Weights of a small mixture-of-experts language model, trained from scratch on English Wikipedia: width 128.
Below are experts of layer 4 (counted from 0) of a mixture-of-experts language model. Rows are named router (the router's row for the expert) and show model dimensions 0-127. Each number is 128 + 24 x the weight over its row's rms, rounded and kept within 0 to 255. Numbers have three digits each.
After each expert's rows: "comes after" lists some tokens at least twice as common just before its tokens as in all text. This comes from a sample of Wikipedia text that the model never trained on. Tokens count by the router's weight.

# expert 73
router:131096105162101118108137116165129138134127114137138102111123129138110102095112124135079159099148163111088125129125127117166107158127161110130146096179111170122117140170130141129138164080085106146127144153109139125111120174118136142157125100090136114099124102141091121123123132097083118188110164103107136126179133073127105151075170149150115138165107132124124133100120129151145117103105
comes after: "s", ",", "ers", "ies", "es", "ions"

# expert 83
router:138143145073133111166116146083115123165131171107090162111078162084115117103150122089132148129105118133145099121121114120141135103137112128109132116131114144085179108112148117130144091133171170132133114134171122147146144145107149170138125111144136164117070085131158137122075096086118138105134144175128110143147117123132116159159162126108140121157161100149139135118103156108139096141123
comes after: " was", " he", " He", "\n", " |", " to"

# expert 84
router:117135131121183140124121131170122133139115126108162093125136107107127139137127113109142154144132115102117126140168081128194126137118133106147155144154122133104146159164112119132121158111141108117157143135129129116110140138133159136191093105183105109109158146145084148133153140136118149101160128156095130146138152125126110125059081181117127103111153165125127139133149115162158050137141
comes after: " the", "ing", " a", " The", "'s", "ic"

# expert 78
router:117128126107116142146125108134117116093118060102160133130153127128119136139128097117146104165091115091098155158134122141079120090115072169104122127114148165139139124169162121144135123130134127118160096130133126165136119108099087161110121096148120122145103122114148115120129174142146138079131105168089140126132149159113144098085123139119139142083141176097109155137112134133170161184105
comes after: " the", " of", " The", " in", ":", "The"

# expert 100
router:126137152141165069152117112139125115127117066141160154143161136137139145153141133139156111114141173168127127127159116143154092101129125155137161127153144133161126134142090141108092131128140136130151194090148106122125158178119104104144074148170108180104129130119108136129155117132135132105117121118107143121150118159122177130180103146126136106096119172127171092134150122131132164132091
comes after: "-", " in", " the", " In", "==", " a"

# expert 108
router:154151082130113140079157139144108106139121127130150146123150109105153142116135118104114172150101118108142157114139120125100112134112091141137128133108137146147121160128127097138116127136144122096079113140117195112136122105168101095106096069109110159156139125139175098119130125138089122180123100108144141126086109159138109139106112142123122191137110099171127095170129145108143104071150
comes after: " the", " s", " b", " n", " mon", " a"

# expert 113
router:136144130143113092100130096098123133106137109182146167193166139093121117107113147124082120102107165084129104139116148154099159162121156136147128085119150131121093104138146153148153163113168125153110162110156142108130152175094118133109128150120109160130155106139163148127147145127151127134120114153125118093169088129138165144101118120132122122114181104106147111083103136100168121123148
comes after: " 1", " 2", " 3", " 0", "1", " 4"

# expert 112
router:150106115164080136169105104126115128150156098148120105104105147168134122131129137109122134100092138128114177089127142113071124094136070112117126139137176130137087128107119131149167165127119150101140095136110167132107120106107137120146113095117141113132124084148154095158143123114132168119122140106153128134147109090118126103057138116109098115072116115161107117069118133111118127135099
comes after: " the", " I", ",", " one", " E", "I"

# expert 67
router:155146122100188142119137129140140143167130135166113129097102141111135141130138120123124172181132098164135092140145115109106122146156092047098161105132146140118122151126130106124122118107130160146091167108173114134106151174111106146146081124149143148139131110075111126109112123128117117119095087099117129161114156166104110143154175151149114119121106133131141094108157124128094147105094
comes after: " the", " of", " Sen", " National", "|", "ative"

# expert 114
router:147133113129175128096124129118149136167127090157119158167145123130119157112133128151170093093101133111118086122146116145133128136133149109103131086124116109122119120068093113132159128145144178109118150143139129118167122116114076148103142079127094150097140120118172118161113157134138134102094134158124134131174129118131163137112128102113090102146095085084178152106118152150136075113143
comes after: " |", ".", ",", "–", ":", " ("

# expert 104
router:107134162111174124110137158102118110094114126113185113154096114097136160124117097138172141147099175140134132163114099095101154105141155154143143126133128109161112165099104117124105153121141087106158158140128117124120121130158104087115115144138091153120135117133083118148081122156120114132137084141127192122097112162122170149086120118111131129106169080140131168140173121134135137115130
comes after: " b", " c", " B", " C", " Ch", " ch"

# expert 123
router:105116126123114183109122148112143120094138125141128120124133127106144131125121142130110124134155112109150114143121088158046141140112107134155088166141124169142102151149165144140137117164094118137140128133176167119131112116091131183117162119114128090164126162149143105120110122119161116141122153151129116161184186120111127117093135174133119132157164127124110191131101119147155127172128
comes after: " |", " 0", "ing", "er", " —", "s"

# expert 126
router:135117139154117141131192119104125105121106106162143161177091110152133122172145096151119167125125147167141121133107170093157129154129168103107172160144129101145165076115110075068127109121156106154129102115110161131135126119144131112127086165099128113127111125137139102168122138093122153131072135160126118150143139117157101167098129138153143130113166113129119152131110123106118109122108
comes after: " of", " in", " on", " to", " at", " with"

# expert 88
router:121110144156158128130106142128082124144136137139124107116158136140065135111111101115106168101115107159140078110182123151111104167115195111085152131144118125080123134143155117132112141125126171144079141093123105144114149110090153082152095128167132101129117125110121158116142174153155144129137151142100159096120090135136185121138148131112145133112132133146174129113148121135136105114162
comes after: " the", " a", " The", " two", " three", "00"

# expert 118
router:142147143132153112100125140155068145101140158117131124119082106145140121148116122133127136093099142147155119097130122133106095124125174173143120085104162131158095134102095115144162086115177127119136090130138089121124133105142123103129160117140105137159083109172138087148120140093100124155136092173128120102134100064140100127105116125139111145150164083143143143119123140131156072131132
comes after: " w", " t", " sh", " s", " sp", " r"

# expert 66
router:140098087094125098150112132119133124148168138117121110128103139108156110156107139154139148138155139136136125145106104100135152120120123129137156179107109147102146118127140097140102148155153097169097160109062170148114131133172171132119147139129162117156121104164124147115107105148083127137164125166094146145147095084149117155170142164139148122108197158089117129143161141151137149132137
comes after: "\n", ")", " Party", " Win", "}", "\""

# expert 82
router:138137114141143117096173124169115107158110082113135176122122147124144137156140096101131112142125119106096150089149169118192145128128116086120158132125110095110152082156122158105094179104172108180142134102118126135119157119146112146168091145169125146123147127111110187130146134108120099136135134117138139100108144130147119163150133119116158109139109182112130131136128120087163086125133
comes after: "-", "\n", "==", "===", "|", " ("

# expert 107
router:130120128166120110126115111152139141069122141136147126147149103137079119118152143153157111163114095177155109093140143134129145155159121103118195089142131156141133100149125134152158116108113112166150134123108116131116166115141109141095141162105105093140115136156141209134118163133158112105125124091146129173137112132137129158132111151133110130085120120098166117164140131069146088130141
comes after: "\n", " /", "8", "5", "2", " km"

# expert 119
router:105128122123105190147122145126141120108140098150132117122133124120160134127131142139112109175141104103150123132123075154043159136111114131152083188137129168142094136149164147145134118166095103131139121128167168120124112119101114183106154103133130091168127136150129105121110107120167120123132153135133113147171186123112157110113146161126116125125150114114106159130084127143148145163128
comes after: " |", ",", " and", ":", ";", " of"

# expert 117
router:146155097141139094100140158148106103122124109125143114136127143101143138120141132118119141180160132097108126090147125089152101121134121135110148116127150133169160135083129110138101172107124105161151126082104129168143149087084116135155066094145110131100153121105128165158093111159070110146157167104144126116165122118113131108146140077111153153157123145133128113127149122095107114155087
comes after: "-", "==", "|", " Occup", " Pro", " Rele"

# expert 76
router:133151182138139134179121151110131096125123103145115125108135097160060135121133138123092139095137155122159105145124124161132115114143080137135124076109131127089102089096152158138138148148146165148132116141119163111146141146067140160106097089156126123105115060138102125140093140094123106138084136155110115111122122112127116113157132121106121097112152108134119164142095128139167080132133
comes after: " |", "|", "-", " 0", " 1", " 2"

# expert 77
router:120135153148137195154121145102152152143145151098125178177130150133136158120141145113104151128090132121096117171130127134084130077106127129122107121123134133103146126097122139139147107167133119119160144126117080098120143097094092141145142124141087104135134138108129144148164106077085119136088085149126128152112093167146166103102120112108081132117172141133160107097129168149125118122102
comes after: " |", ".", ")", ").", ".\"", "\"."

# expert 110
router:176108163102123104115132133103108158107125122100147102114081148119115137150104137108110097147087178105118115146139135103169073102140108141132125124128153131145118123143115132151165110108108110112163142133122080108106126128151104095108169146168134153119114096125118137157147109070145103138103124133129167097152103097148132102175148132092119112097122174133142100145100126107089088088102
comes after: " D", " L", " F", " d", " f", " W"

# expert 105
router:123147093122098104135134127171104113132126108121080104169140141087134134122131106096093170127132150112119104137137071082173119116122142126111159111132094166133167140095104144125133183130179141155139151107122141139132140102140126149125126128146134127145153118125126163110104147170067112155129130137138119163111086074133140153095111097118134179177099142104121141142108131106139113156107
comes after: " |", "ific", " also", "|---|---|---|---", "Personal", "History"

# expert 69
router:126121133101138119169129154115127129128116111138156113145122122110097127119125125109137171147129142120082111160127117131135107120134090090143118179117142114181117173170152117165168133146079131091112108104138148124137114098084085187109136116080105116127131125137137144116150130196126149177133102144117138127140139125104147135110115129128119137148165112084123189139072121120152167141119
comes after: " the", " in", " first", " this", "In", "th"

# expert 95
router:177139125139160134151121098154118168115127089103129155137166155132132136117150067126141112190078193144109133151121122116151089108133162170084109122157129144104134111110077131137089110148097137120133093118139125118139164125130130121153140133116137166100137139166143111143164150121093127120144122127125122109090123128126108141111104085158123125169163105133133097150104156104131076108128
comes after: " as", " However", " for", "is", "l", "us"

# expert 92
router:133133111093132112072125096092141127156101114156082175112142076132106158118122073143128092135122123113136109149121114137127153137119134122111117109127089151159097095101128178141133132093131163163126137145127104132152123109129100126113157099107136124159129169120155141162119113143139092115139130108157141112138098091179153175126084096128100124178104126118181129162151134149097127111117
comes after: ".", " (", "′", "°", "–", "6"

# expert 122
router:111099100133113158112144150165108140125115133182159146116129105151106101133139137134115161134084128097139121118129104145123125140139127092066160114133088144126111108149080122145108130097153136122159164136111073138134166152105094117110167122110096158140170123110128163129141114158127148090120125124096113102148143111104094166130186117114143138117120118091143089152184109115174131138154
comes after: "%", ")", "|", " population", "4", "3"

# expert 106
router:126123110112134115151128105086128127093104160085121126120163094172155156155132126150116142141137161129144171143153122169096175113133167098138120147089136148129175093093189143137159122120100166120171115138144138116134107141125132123096148127167146091149127138118153133152101126152149161135114134168119160127161111136135122086118094148124095122102113077131115144124094153135140069140143
comes after: " K", "ak", " Y", " T", "k", "uk"

# expert 99
router:136127118146167132158129146107108165151147102107160149126153135149145110113137114109139104161085163171109166172128113156081098142127105155114133111123126116123137123138084128136127130119128161123131136136134105160123118115103194117149092099138134174150128121157182099147143133110143136103112100109139117137073099171122157103116132142132078131100111099136156179113146137102141094083091
comes after: ".", ",", ":", " as", " and", " that"

# expert 65
router:143109131091126133158126143118115105100140135148140176114113159130178155127126122108127110144089175107161136116144140152135129106143094130110128110128135082111141066108098112134133147115171119132199102136119146122111119132154109115130192137153157134125133097094157148175125118141145134145131121164144153111131092124109129095171105099124152131092119135149124124158128131100115057102174
comes after: " R", " B", " N", " L", " G", " M"

# expert 87
router:127088123135140133132091147127117106160112113151138105133129118121146095113114109149135109184175113075113150127124141178074159090140176092101131161095106084088098129145152140157153139116115148129119103114169057132134123107134132137107123070118119134134128129140113102139116127178133109134132142087129124140142123124149117125070167112123141121121164146139102100131100130153155161137130
comes after: "|", "\n", " \"", " 8", " 9", " The"

# expert 125
router:111138110154135132120136141163112088145124128115146167134139134118134096124140129087154130150161119139112170129147154137166154128122100142123144151117141097161178112110142152145156166135160167178148140135123186142151177176165156159150114148165124126178128159128146161128075123101097115127124141101095122096101106138171142116110178110106127139121114113107151134108138130104152100093133
comes after: "\n", "==", " ==", "===", " ===", " ="

# expert 116
router:122145104107139132189143136089158161148159133141146123141142155111065138108120117142110160129147102128113134141149163083135120141141093100157137115126088119158151139083165130122146149172154140176133144124140140122142124126121145146092087129090078143122093172150084095122099174141126144145110094107092142142124154111159105125143092126103109123102143126105134134107095140147136149144083
comes after: " January", " November", " March", " October", " May", " December"

# expert 102
router:127144095130080146122159087163126125148112075153125125119141078139156137124105155122096115103140120096164136125138105116117117177121136126092109135131133160082105080139073131106106153085137150116153153162170144096128081159104096121141172133147148126143152149105146093137154082110153122085103101131140125113120128125119137111134145097134133149147105132091116108149130112139159097110169
comes after: "\\", " |", " \\", " $", "-", " 0"

# expert 121
router:158130153107088136163105171081131148136102166099146168120102069117134132143119097126140121122145125115137151150152101107109132102160128140164129076157185137084147090147112134113125130113192098118156151156104136147153144119120094153122110131155160161128125138157152148137137139102138155106067121171120122120134151152145151110136097142124142139119142128118120128137138136127111183125175
comes after: " H", " S", " G", " C", " B", " K"